Below are experts of layer 7 (counted from 0) of a mixture-of-experts language model. Rows are named router (the router's row for the expert) and show model dimensions 384-511. Each number is 500 + 25 x the weight over its row's rms, rounded and kept within 0 to 999. Numbers have three digits each.
After each expert's rows: "mostly gets" lists some tokens that are sent to it at least half of the time. This comes from a sample of Wikipedia text that the model never trained on.

# expert 12
router:439447508477517512500516515568466477486495530525513496521513463506539511451494473472439496496521508507469473486499530505530505504481461502501484519490470522525492507523543476520475543507519524493486537511477505494501506511496520527546444490473518520507503508514508546523478531498477520523452482463506507506466521531547478508492519525485537486547499468480521511495527461493507492535500
mostly gets: " became", " is", " been", " are", " was", ").\n"

# expert 47
router:525481518519492491533501456459436470497512531477500438476506506520503498498462470539506473511524519490468478513482489504504498477501524495476540500505459435525493465530481465477468473490491492522508498455507442494521504472460521497535462529496503463502531523474495517471503465491506533529530530477544470458458498509445477504515490487508479494541504523451464494496504522509487542541497
mostly gets: " t", " professional", "-T", " competed", "-f", " Air"

# expert 14
router:467520481519513509502500543471520513520530527532514502497504466492445538481488531488565454532511531515537508481476459485506496493478473520508493523504522516517484479523443508490481514523505558448474520540489473517516506504480545517480495478489531432505480467468539495479509467529518495452511509470492532482506511466524482526511553517488445509539497454490515496512484495498480460512513
mostly gets: " which", " when", " However", " because", " where", "\".\n\n"

# expert 28
router:547471506467511543531492506505479520513564466542479465494499542498513478504528489512517530496489506540476502530519496511525497526502489505441524480509468553472494522530480486467514503484501506486509498498513516539477475508464523509529513513573506496504476517456534471482538495481457517479500515516512486499493535512495484469505504527573507469518502500508535487534492469537451507520492
mostly gets: ".S", " basketball", " football", ".C", " baseball", " Football"

# expert 35
router:478496516571530525510493509435475517501508513497441485496448458535533523498537467532521497486543497521476447459514485523493512480478529517485477504503507500492490497515474506515518496511492467531503472483477483478475525466519547495510508506510501485522471507460495503489517504524521463492498471510509469480496512508492481527487479478458550494528522538505512481511493570484495483518452
mostly gets: "In", " took", " In", " November", " June", " April"

# expert 18
router:503516497539495531491483496506556495525499492528518500492504429483511499490458506527493504495487510515479520477446530486526472498455474508526504454493512525513470526464514524503505482477504506487472488538510495451504478484486485462496481483512479458506527510497487528488549455515500467521494534515441517467501533513532469507542520513499491495517505517496476478488480534504492536517525
mostly gets: " Yes", " Nominated", " wrote", " —", " Best", " Actor"

# expert 31
router:454510518523539481532460482477484497529507534489472483448482472467453488534514464510466494475493497473444479471511479478495498446450493558514501514536502489481511513443497493497532482497482491506514522528509511500544534459450482464491528487488535477540500514502502481463492486485518456501510527472512477507452512463523513492530475474492505510501456484494476515525477517474495534506506
mostly gets: "°N", "″N", " million", " ft", " billion", " mm"

# expert 6
router:510501481507477527502508491475499537503505529481467468500488534531487538479484520485498497495519496522473478503511498502499529468556506508511536494454467537528504478481528477499472528495518470529471455471503519503536510462496483503524523511489480536444461481480554476498482523489502463535512523472496505493506500491457501498514480551569539477512475452503565500483473531464483524474507
mostly gets: " Democratic", " elected", " Lieutenant", " political", " Conservative", " assistant"

# expert 59
router:505504522551538539477513530499504499528492530532484473490511530523470508508506499505527491493509538477484513475508502505548455494494501513565520496492516529467533497483478443498503525495514469492498467490486516515494488504490476521504534493499537496499465517509510440496502493459550512473466531464498491483502493478509491493487488503515508473494525475471498485495463528484509486456498
mostly gets: " or", " and", "See", " became", " Succeeded", " married"

# expert 9
router:503489497497468462510503527499504483500466464563539481523504466475501469517502509524504544484510530545513511503516460544516492506494488520492499516519481516495448502440467495482469488538479506539507499482494504503522526456459523543520521463480472521503505502521505513530527506576463529532483466508487511454503482512493484520547525490517491452532526483498522504477460498506521510491482
mostly gets: " Museum", " List", " Born", " Hall", " Mary", "″W"

# expert 25
router:503517530481539469473511510486533534486449491505504536469485498491482517504521484509524472490473519499545468513534500459472502505524457514482516492509518479497547483473477498515505533479537492496523486481473484488499472474486542499472532524481534500497486497476520513478517462489473461482503521478512509507515469496497510518517508522514512547487511504548526484503507474507521492493515
mostly gets: " Al", " MPC", " under", " −", " above", " per"

# expert 48
router:481522501544479501463481496472512452483485496546487530505453516469490525537488513505475468480517529456483466490530483495520507506528485488483496520506520497458469486468535545547470506521500496506482525481482513452514514548504478475545497490475536494499502494510526498483511501485482508548483489479507481515502527481485459501486491511513496520521545484530486452494512511484429509460471
mostly gets: " January", " until", " December", " October", "″N", " November"

# expert 0
router:502489537480526477510504478480499501478481482531477496539513483484456549508510522493513484496457519487470495504518459521468506524507478520480506484469525509524517481523505465531490449509471472496538535478501480480490474514534466494474527480479529525491456525478519482472523499453521444483533518476497477499478511488506512524474515542514523489523525510561518567492508465503520463504504
mostly gets: "′", " −", "°", " Preceded", " ft", " average"

# expert 15
router:521488470514494528484512445462562491512475463502537510520528477537493535479446509506502450496479460484491538485480467493491496489476488519482498510520495492515496466461446527525471518494507545464508542505523515475513498498473500497434500525507506492494469515533522498504529488501496441490500529483470476517524515534486457485477508507509486544499538534490511530476495490517467490536527
mostly gets: " On", "On", " ch", " shot", "%;", " gun"

# expert 5
router:474529537485525469511489489534511513533472507491536493537508526494527514503550497483484540455527498535489498487470467502485541509462513470520495532474557512477481521470531495475485491530493498479516490524501526480488502560536491521463487478508514492503484506521504525519482489495488469504519518491564502508497492515495549492503450491468517532433484494483520505505540467495516450539515
mostly gets: "000", " million", " mm", " billion", "$", "60"

# expert 33
router:491483491516507483528508490509449479526465464453521498508502509514519470483450473520523462524506471472482492533493512521483479496553516523486518517487541504469540511490483483542504468527490477535538490498507510525460472509534526512525514545490501518540516514444503542482480524492530469500524459448575529463518480549460510521495491477492460463525480480480524535458507516529506545478487
mostly gets: "″E", " Province", " Phylum", " United", "Geography", "ș"

# expert 24
router:490481461508497493511490523470491503460448505574493533515489495489501498490496510488483537505464484494490496509494496497511519526482463472490475465546499444479453486483488516486506500467455471523516475464522518500463493469519494500477463529455552489488498503516476510537473535481524457483476511438459508515482531502519506518560505519515535492474456467528496499534450459543495560492523
mostly gets: " \"", "==", " In", "In", " As", " Born"

# expert 52
router:499512504544533473508479505503507493542496484498536456538505516526506520556520491503457535520449496508484501514515506470508535551451475478554495520440478511496541515492520518455511517537518515447521481493503489453483523520512437492476530506524509464489507550525511509540491535509484485529526493502501512491521502483517499473474477495517525544443505467496505507508525470526489479503487
mostly gets: " designed", " using", " built", " used", " large", " are"

# expert 34
router:531468518508510497485523509507486450492523503463463480482492503465480499531520477476500469509564485528559493503503499484509511520504525471469504504475469514499499505472470507500518475482533493540450490461543491534531490454493543523484514546457519503532523525464479544486500499509525469484540481535502483486495493530487492505463479500488529509493512497483518511506534515524502504491511
mostly gets: ".I", "VN", " Navy", " SM", " Air", " Atlas"

# expert 27
router:563484547525504506558471485458477480499488502517506498452463538478505528487505481507485473531485517550493508523506476487487562470535487490564507492513473479533488533516522475484509503480500497548497465473481502493508510481458499496516531460496499458502476496493528467488518504518472520515493502475500511528458565509478478486556500511497507513550493535522490485489504525514519543523499
mostly gets: " main", " By", " land", " Website", " according", " According"

# expert 13
router:517468492484487545513498504489476491527492498460446468512489478507486481504546552522502473521513546472480531511510476513513501530467503481500483540477539477537532476540516530467517525523479500510523495498478474454537504499485521482488500492498503449458544539518503468489522549499456475547514517456541520472495548502485508544453487444468448556481484509505497522506524507505489525520463
mostly gets: " died", " took", "°N", " due", " came", " did"

# expert 7
router:480510521492481504506503512527495460519493522514475532522500467461505520509503463466506468516476502513526502489482509512500494535483505524536475512484535498522502529486525496496493502475474499513531495490518538507494501508490478538558469523481549489465524446553525544522471483501469491501519475477494508488500491541504514512493555475502503507464470528487492507464501473485517486568517
mostly gets: "ai", " de", "o", "ara", "io", "ri"

# expert 58
router:488490468523453493483537508508461480512453481517531499542518548518495517496492462458469495518517528498523535475490492467514480493535456486507502490499522536518509472476522509488481532516539535468490488459485538507486464568503504500511476489488492521453480487499490531508481498496494494468493481516492516532470530535524505520483504449527508497481465499481477495479498469482494485481501
mostly gets: "\",", "',", " including", " include", ",", " while"

# expert 45
router:459515477505520484488521515524560495508499527514528509492491521482493488514524479494469530534533493538517474470481516494512509497500517520489521511492490508478543508510502431520453485483521520500534511497501495507484488468525490516523504495486511491496529505527506456466477529484491493568484516531554529463443488473466497535498482478511505506513495504492518506470481526491469535532503
mostly gets: " Historic", " Highway", " Route", " Federal", "″N", " National"

# expert 1
router:523492510509477539455516459528497465514483476518515499538477490501519527486488506525493475491510487493522527458506590496502511469476488520485514499495450518536477466518513510564514530489521483524487526467522526469515504527500522499507505515541494521513541535465509499485515441520541497541496505493539489511541501489479442501515497548555507472537491462463495475519530466536449525439502
mostly gets: " including", " received", " against", " Nominated", " Award", "During"

# expert 19
router:517481500496501544496527454492544552512507491457498514534469504464478485503450484525504474492515526483478514532537468517510514549509522494509556487474525527512467466508509511468508518510505496483494497526473529443506517490477486482505476522534508490453466483455533480518506498484498480463512516466507512509504507519480543474462495529454475519502510494467531472484536484531495518520462
mostly gets: " medal", " MPC", "Scientific", " sq", " dis", " UTC"

# expert 10
router:510454502528471513552509513476439493509540466506484536448511465470519509521464515468480489467472466482503464500438477502485493484513481476477517497516480509496518526507457457516486522510488555514503450539527517512522498459483546484482505499497480462502498500495516510516475522523492511483540454507519491479490475475472478464522513503496563451491552479466576540548485530450497465544504
mostly gets: " due", " development", " production", "ification", " lead", " According"

# expert 4
router:519495518492478512538520501566524526532445527519536503489484476478532481518492526463497514463468533548471520497494458500492477488502496538505514493490500496457474510492482506540504515492488488481525486493528473536474527507525518508492526503488505503518482501469552496498504520459487472495488539477500515508511502494502550526518507514507497501509488515545507490553504472493482533496503
mostly gets: "″W", " l", " rec", " bl", "-l", "pl"

# expert 62
router:520508515476538497503519511553527496494473518521531489507489528525488482486494491499475549534542520501531507476479501452520476506490504531508500491509466523476435478508533578498475496503505491500531544458511532486515554538494545513526467480554502518499503494511468487472471493497531529536494467487479460477504462472526523533468523468561484475533493471470460493519553456476477511510465
mostly gets: " he", "\",", " He", ",\"", "ović", "ić"

# expert 16
router:525487513481451566515487466480441492471477521512499486501504477472508494483510473460478488481523512504510522461512500482490475514491537472497534504531465502504464528470471582477465489545500549499449469508542500467454474484501549480486499454484528474465481451461481491505489485519496453472500508504447527567506481481524482523502497477544480460532510509497491459505487501543506524474483
mostly gets: " Born", " Genus", " Species", " players", " coach", " company"

# expert 23
router:500453511502499519463515498477467492459484549463508496512496470515533537486479499541517513486492507508497529479497551484510497499462491476533435446525460511539538518507547495480517474471534487493453530436521496502473505502490514470519520499490510528489502507497470483499488496487515487525509522557469489526491489521508468531512517494536461471462526516498482461518529468537505489491531
mostly gets: "See", " et", " Animalia", " Early", " Apps", "Early"

# expert 30
router:500470493498497498502506495475453514499505531513481452487526518492472448490496474525497537483486513530521472542490474537481548533495520511503491526514472492491454486464485483478515530505490491487499519493516500552455500463459521485542496485488495504507492561510496503491483503503500495512517508502485487429468514498522522563519513441465504532534467455492540506496483513475521516537517
mostly gets: " Football", " JPL", " Port", " League", " Br", " Tr"

# expert 41
router:483444513504525482517538519515483540456457527485496491470523460477481503509498521531508501439481483504491512494521522477517486481523511474485498532541464481517494493528521495529483462470498471540518531493510508490522543492504504507494486500487481494491498482473449450498473503464481480537560502523527476543527488495493483543537528531539515489523492547510480475512528529513499497536543
mostly gets: " Best", " Genus", " Actor", " Your", " Genre", " Little"

# expert 37
router:501502470506514512521529548479523485508479550538550524516465465510505533481488563546484518498491514488533557515469529479537448527483521497530499544458523521484522534459506533514528510448502530484495489530545539511525470529507494479435501494467479480516491468499480465478483511525476467497516514512485537508515503472520502514471480509484500477471495500475487470535512491483517473516493
mostly gets: " killed", " moved", " went", " attack", " taken", " attacked"

# expert 46
router:489494525475500465511516474530457509518484544489474505533506490434513484541483484526491516518481478528545482475478486541489485529484492513490512498494499505492465531476514462450476500537459496470524516483475469508468516497507408521465488513474476507493468530494558471518458514462491502466519515488523468515493489496486511500500514510487515528505452478461471524514488487474528500501493
mostly gets: " Pl", "°E", "(s", "″E", " lb", " MPC"

# expert 54
router:516500492542462466436532536509471504473501498494501505544505454498505494554522469529500491496548526467508518448497547495552465524487508525503519506515510478501522468450479534445514485502535491467466519478473555472503515503469453536503497496489521522484481516458541499489478514515514483498476499497509516490474480503470499513505517539524476522525534479515483484539526501522442501483474
mostly gets: " In", " On", "In", "On", " in", " on"

# expert 21
router:514509475514529511524487525474501483543486499503461508555526544544529507534468554488498505492483432539477482482489499522531505565490520511520472503494543514505499508488471492446470506476506490482498485476466539531534495480544499511477474530491528482441519502509550537477500530483470520488536478553481477525500512514538496495500473513490542525497505501519465494518467470470536475487524
mostly gets: " \"", " [", " '", " (\"", " \\", "}\n"

# expert 11
router:512513488517549477530493504462518495523474480483526498514536503485519537499499521482535472534500516469479523491510532474501507474473493472545470515479480475486478475467503535510475500514528492508499481518442514502441474552500512487465489462535496446491485515543529570480483510525470518509510517521538525515490465533539506446470502538480541497422503482465495470501478541514479483499513
mostly gets: " located", " followed", " such", " rather", " caused", " century"

# expert 20
router:470530490466505515483484467505490518540489508514502440513519523503498457463499457502486509492535506467513484471499541556503490516518509480457522495506480495528466498507512514548529525483484480565479465508544487483542492494529516496488483500513513526508502529511520504523498504492499533495522507510473458488497519482533471518508478523513522525513512517515530502493545529516483490468493
mostly gets: " First", " first", " Military", " His", " Career", " senior"

# expert 22
router:474511472477539525467491512480467541471474515533517523485500508521521493495496492544496501469523525492521491545502519509525462517540531519470527481519479517521468453486492562546512495489511470510475513477529505500538499494516477501540504529517506533486491537525513510491521515488484476477524476492513449486495501496519516511520497508492524551504501452511497493529527529517507506498481
mostly gets: " His", " appointed", " his", " graduated", " ISBN", " "

# expert 61
router:522501522523489547498484492479442474482535523470483476528511533478493507522461481513520462523469513476493439486487544538493455525480539512445531486500518525499506485515482476492511515504515472457529515525467532542551498474490504453500470529486486494495510490480498504558508511498454452534485524487553521477500469535465482459482522529485470527497462495467474506480506542537509531487517
mostly gets: "j", " Communist", " Los", " Cup", " Mal", "č"

# expert 43
router:469514538513462471481550487485514526534460512503536533485506507499532520511469496493483504467484455551447506457484488515472513480462485516483478497532533470513548475510488498525495488500494552478464470531480522480473450490517505441467496496500511515524479450470510508497502543501509516500493531544499531478497515518440508496463450505479507525504516513558513475516507522491497449512533
mostly gets: " can", " must", " $", " could", " should", " will"

# expert 8
router:528486523532492485521534508482522474513483488520544495464497460482506513510504484500516502505505503486525524481482494520488515487507441499491519491475485527524534454495489491548493514524517511467476509506520523458490504505479540472509513480527520484460528478524472505475482500519470504511533526482531496552506492485427477447524474490525536501503436467505540475514515471485478504503513
mostly gets: " largest", " original", " additional", "The", " the", " The"

# expert 60
router:489539509479483472480481559511481493488478516533535523525539513471523478484516498495491492477511453549500515468514484490558489495460512483503459529514483509534504504483527505488506525496438470532496575487495466489513464478466498532546482467494506502512514513506474507474473495501501500483505472509457463489492488496520510498474525506485500504513514488466501516523529486465563503480501
mostly gets: "idae", "ensis", "ella", "ira", " Wilson", "ić"

# expert 53
router:518471497496459518495503536518515461522499514490489482511517494463528472493483444488484486506483511500529495523518482546492504482545481494480480495507495532500507518495514473463521446490514480545513510517542462534529482509512489487508542499465505484551472498464539498510522548496488479495505484511506539520516529490496480456500534434470513464509481437544470532512474483506478455499501
mostly gets: " what", " None", "See", " Los", " Chevrolet", " Santa"

# expert 57
router:496509507523509494462496505516557503532456512470513484515487551531509492489531492486533490523466470500466552476520521536504536482502506527488510463472486493473466490501485466504525456462509530458534503500439536492489481475516489466476492530520494486452496548455530488498504499469514501489516519534482550499546473478538492521531479497504505476479496499569524490480508522495511473495507
mostly gets: " Votes", " %", " political", " Social", " ±%", " sq"

# expert 50
router:521509519436534491507484485467496511532507538494527523491541491522450520496512475503495481504521501508519523509498485513479525523529506511455518492485483524482486509490492458494474480490476491539480497454471504514514483454523447548454469496479491539454482533505505500469477511448524503474503517533514520494472533490519526515498490459528462525524481504529558508494502502486514500439505
mostly gets: "″W", "″E", "-A", " population", " ISBN", "/sq"

# expert 49
router:513500496500509498489492535525468485487519518502494503512492484497531464534454490497502476478495505488482460528499514538505503499511506495474495532448478540438482468536498535414489502533485504473499454471475511495540473475491433480504517546488480483511510514496511487509514506530504494473486520439453487486520446486464494487538522481480530516490410489524490513491508486478446518505491
mostly gets: " Mc", " Genus", " Er", "j", " Mah", " Bh"

# expert 42
router:493475520492455478473530459508468482488465488502521530480549514494515503494514472469491446461451536480477526477487524536482472497515460516495515502496540496520536521507462502497493521510491513499517498513508538505516495481525544495538474488479501469490543495530555534554470535472506510478541541479516505493518494509488470522508529536506544485502519532513516501518508506514511470508497
mostly gets: " education", " Authority", "ology", " Actor", " treatment", " Health"

# expert 44
router:490475504533538494522472514510487506514527549492543537526537459565521515520476563483503532504464481508521497466506479500490490521465480513470471522508538517523483524506496494494501484489499557508464502484488509444530521488503526475502499504482527481533478487508501532527462510515500500513510529528546500539455533509474446483511500480459515516499506508482461480540494465518483498493515
mostly gets: " \\", "}\n", "{", "\\", "_{", " \""

# expert 56
router:566504554484473514514468519510516502527506491448490482481545530497530489493479493490508445490485540478477458521509516474489491499512508492487483491529519505505519502471501471490496518524522536516472482484545502492469467517509476514518512515480517471541483496523511515480539504500511508456504488498482507487515535490507502508494466514528534512536474475464480501503476501492494530463485
mostly gets: " based", " politician", " Website", " coach", " manager", " footballer"

# expert 26
router:505493509550528460544516548514480532535505513453528543489516522489498487493537503525494501491524473488512512514471499477468504545507485436520557517536463526464539475474507500543501496509497519468524463506517489509480529517521490532505531477521494486491492494530492497510494492500472493505483456506491506494480531510487525504507492474526487523467481498497515509511483500525501517482479
mostly gets: " located", "°W", " Highway", " north", " Avenue", " railway"

# expert 17
router:492486541516466526504470473539498524467510487464461481513459448499505505486490522470515534496486484495485517483499535511508500518568529467486458520506506491496506517509475533497465504541524491526490511537477500528491505509528541544526511460496505511508526522499479499538500516517557495481522473501531502499508523510545439464512576501510474486508520429479495492490518448507501509530480
mostly gets: " September", " August", " February", " March", " July", " not"

# expert 63
router:477477513542475501525490471519460485504484489435499514475530413504491523546451478523487463492461496479492516483515460517505514504469447482492517488531491534479520535547507504511495487463468506507485499504500479482514515466482477474452558547461537448510483494485512495522482478502472508540493516502500519520483516541494490499512480462458506487501502506550541499496493501498476499498500
mostly gets: "^{", " song", "ew", "_", " Sp", "^"

# expert 29
router:485489507529501523527544554531516493463539485493518524461473462486499510470528491502528515499506495503523460520510440483529476513520512495466475475505528492511530538543462471490494543457521501514474469531485480486504488487501504472516469541518504522483469504460460508494505486495543582537524454556545490513502498490486488481475493512511505472520495516530479502510519485447527477540534
mostly gets: " century", " latter", "195", " coast", " era", " idea"

# expert 3
router:488531519465537489503501511484497477486529507519506514521520505494511496482482467479540523544467471480477463530524499508555536488549505494528479505477510475472545479502508460467488475536499488515503498484505514506509525540511448478475490464475515480484521514529479480469504527479497490472490484507518521502532509504537527522529445477492485523534538535462529548467490493502510523470493
mostly gets: " has", " species", "Species", " Binomial", "Scientific", " Species"

# expert 39
router:486509483479522497499525533535472483486498448493513506517531525452502471510539523504488509525488527518557451519508481508514477493490510489498493535532504518523493531460475478509501518492423539502563455501517535519551519473509530494526481518491484477515499517473495546535492507487506531497445469530549464490481475522538499552517505507500490487502514495502515531477487472497487524485515
mostly gets: " National", " Museum", " Racing", " Stadium", " County", " Communist"

# expert 2
router:460511469474501505473491511488490556493489517484541498504549521479511468522502500496471533512501478510530501484498499531539502454488491520485508511494496521519491502489537515431499537479488518541517502444463505491506533472474505531536462483482463488485527505520533472513469484515523550529508449497468537513447490504494535482504464474503467488506542516487505543475545496500528508507493
mostly gets: "ä", " Sch", "che", "ić", "ck", "\\"

# expert 36
router:478483542542503451501481553531500494541486488518523509546523477527526497504508495526487497456511484472527530484519523485498420507458455525490523549533518517493509468498487527539522503532502512512487533496533468509476498526486517482515504505470499530502437530499505485535491530474503491500499455497508505484486527490498518500495567549491524514489497464476459480461509501539526503517534
mostly gets: ").", "\".", ".\"", ".", "|---|---|---|\n", " Coordinates"

# expert 55
router:523457479460485486541505518484500485517506545488495483530523522498474506483491478432498474502494509494510520485507473528455501501487485462504501522503502493532454567534470498510523477514465511475429509551542569487464501448518490515503530482478548558488493474477499498486512508526468510454502520472515488495516500477517524482468533524461492503527502473514511507521494474539476504516513
mostly gets: " father", "′", " home", " man", " brother", " wife"

# expert 32
router:486500496497499516484511571485488480539528452494505510471476482498520480495500453478506508518514535481477476521507512492519474506478472516485502497489487544484497476437489518520526524458475476500472482479467493499514517544473530501524526482514485512475490502491493484473528493544490522515460479510523512466474512489517514520485498482534494479516500477476542518527498558497508495487481
mostly gets: " became", " into", " become", " considered", " called", " returned"

# expert 38
router:543505520507499469526505563494493542523469551510536487482542449505507480509487508472536476507534480518560506458480526532505506481471522493520502495524529465461480530473481491495455475546466468469495481523517513519496522514476504476500497523515470474498502475512490498492518524561520525484495503514562484516490493511499530524510533497473445505469443504504496494492493495477507519489525
mostly gets: " they", " well", " would", " could", " we", " should"

# expert 51
router:454525526491543519517509473468491529509491534499520534470469503514512516497451540471484536472525539475506507492506525513528481510470494498499512515471477488516479510518501500508490514466511508496481511554478490428505500519527504437461468456518496526502489538494468528472499479528487467462502553564454512480480480458512515526528500518465474544497462544500471497536475497518490508521499
mostly gets: " get", " got", " you", " could", " we", " too"

# expert 40
router:483503525495532515514534473531467514500513510506500501493507526507516497511455498465510505527479543489465529531535476487520501470510513479487492530456463470525484537528492478525508505494535497505550499474538509515491486472471544504530489502489501472502505487434523523458446486533513508529508489536504506492488533504498531478492527478518516480522388454486454481532487505513494561505503
mostly gets: ".\n\n", " The", "The", " the", " His", "\".\n\n"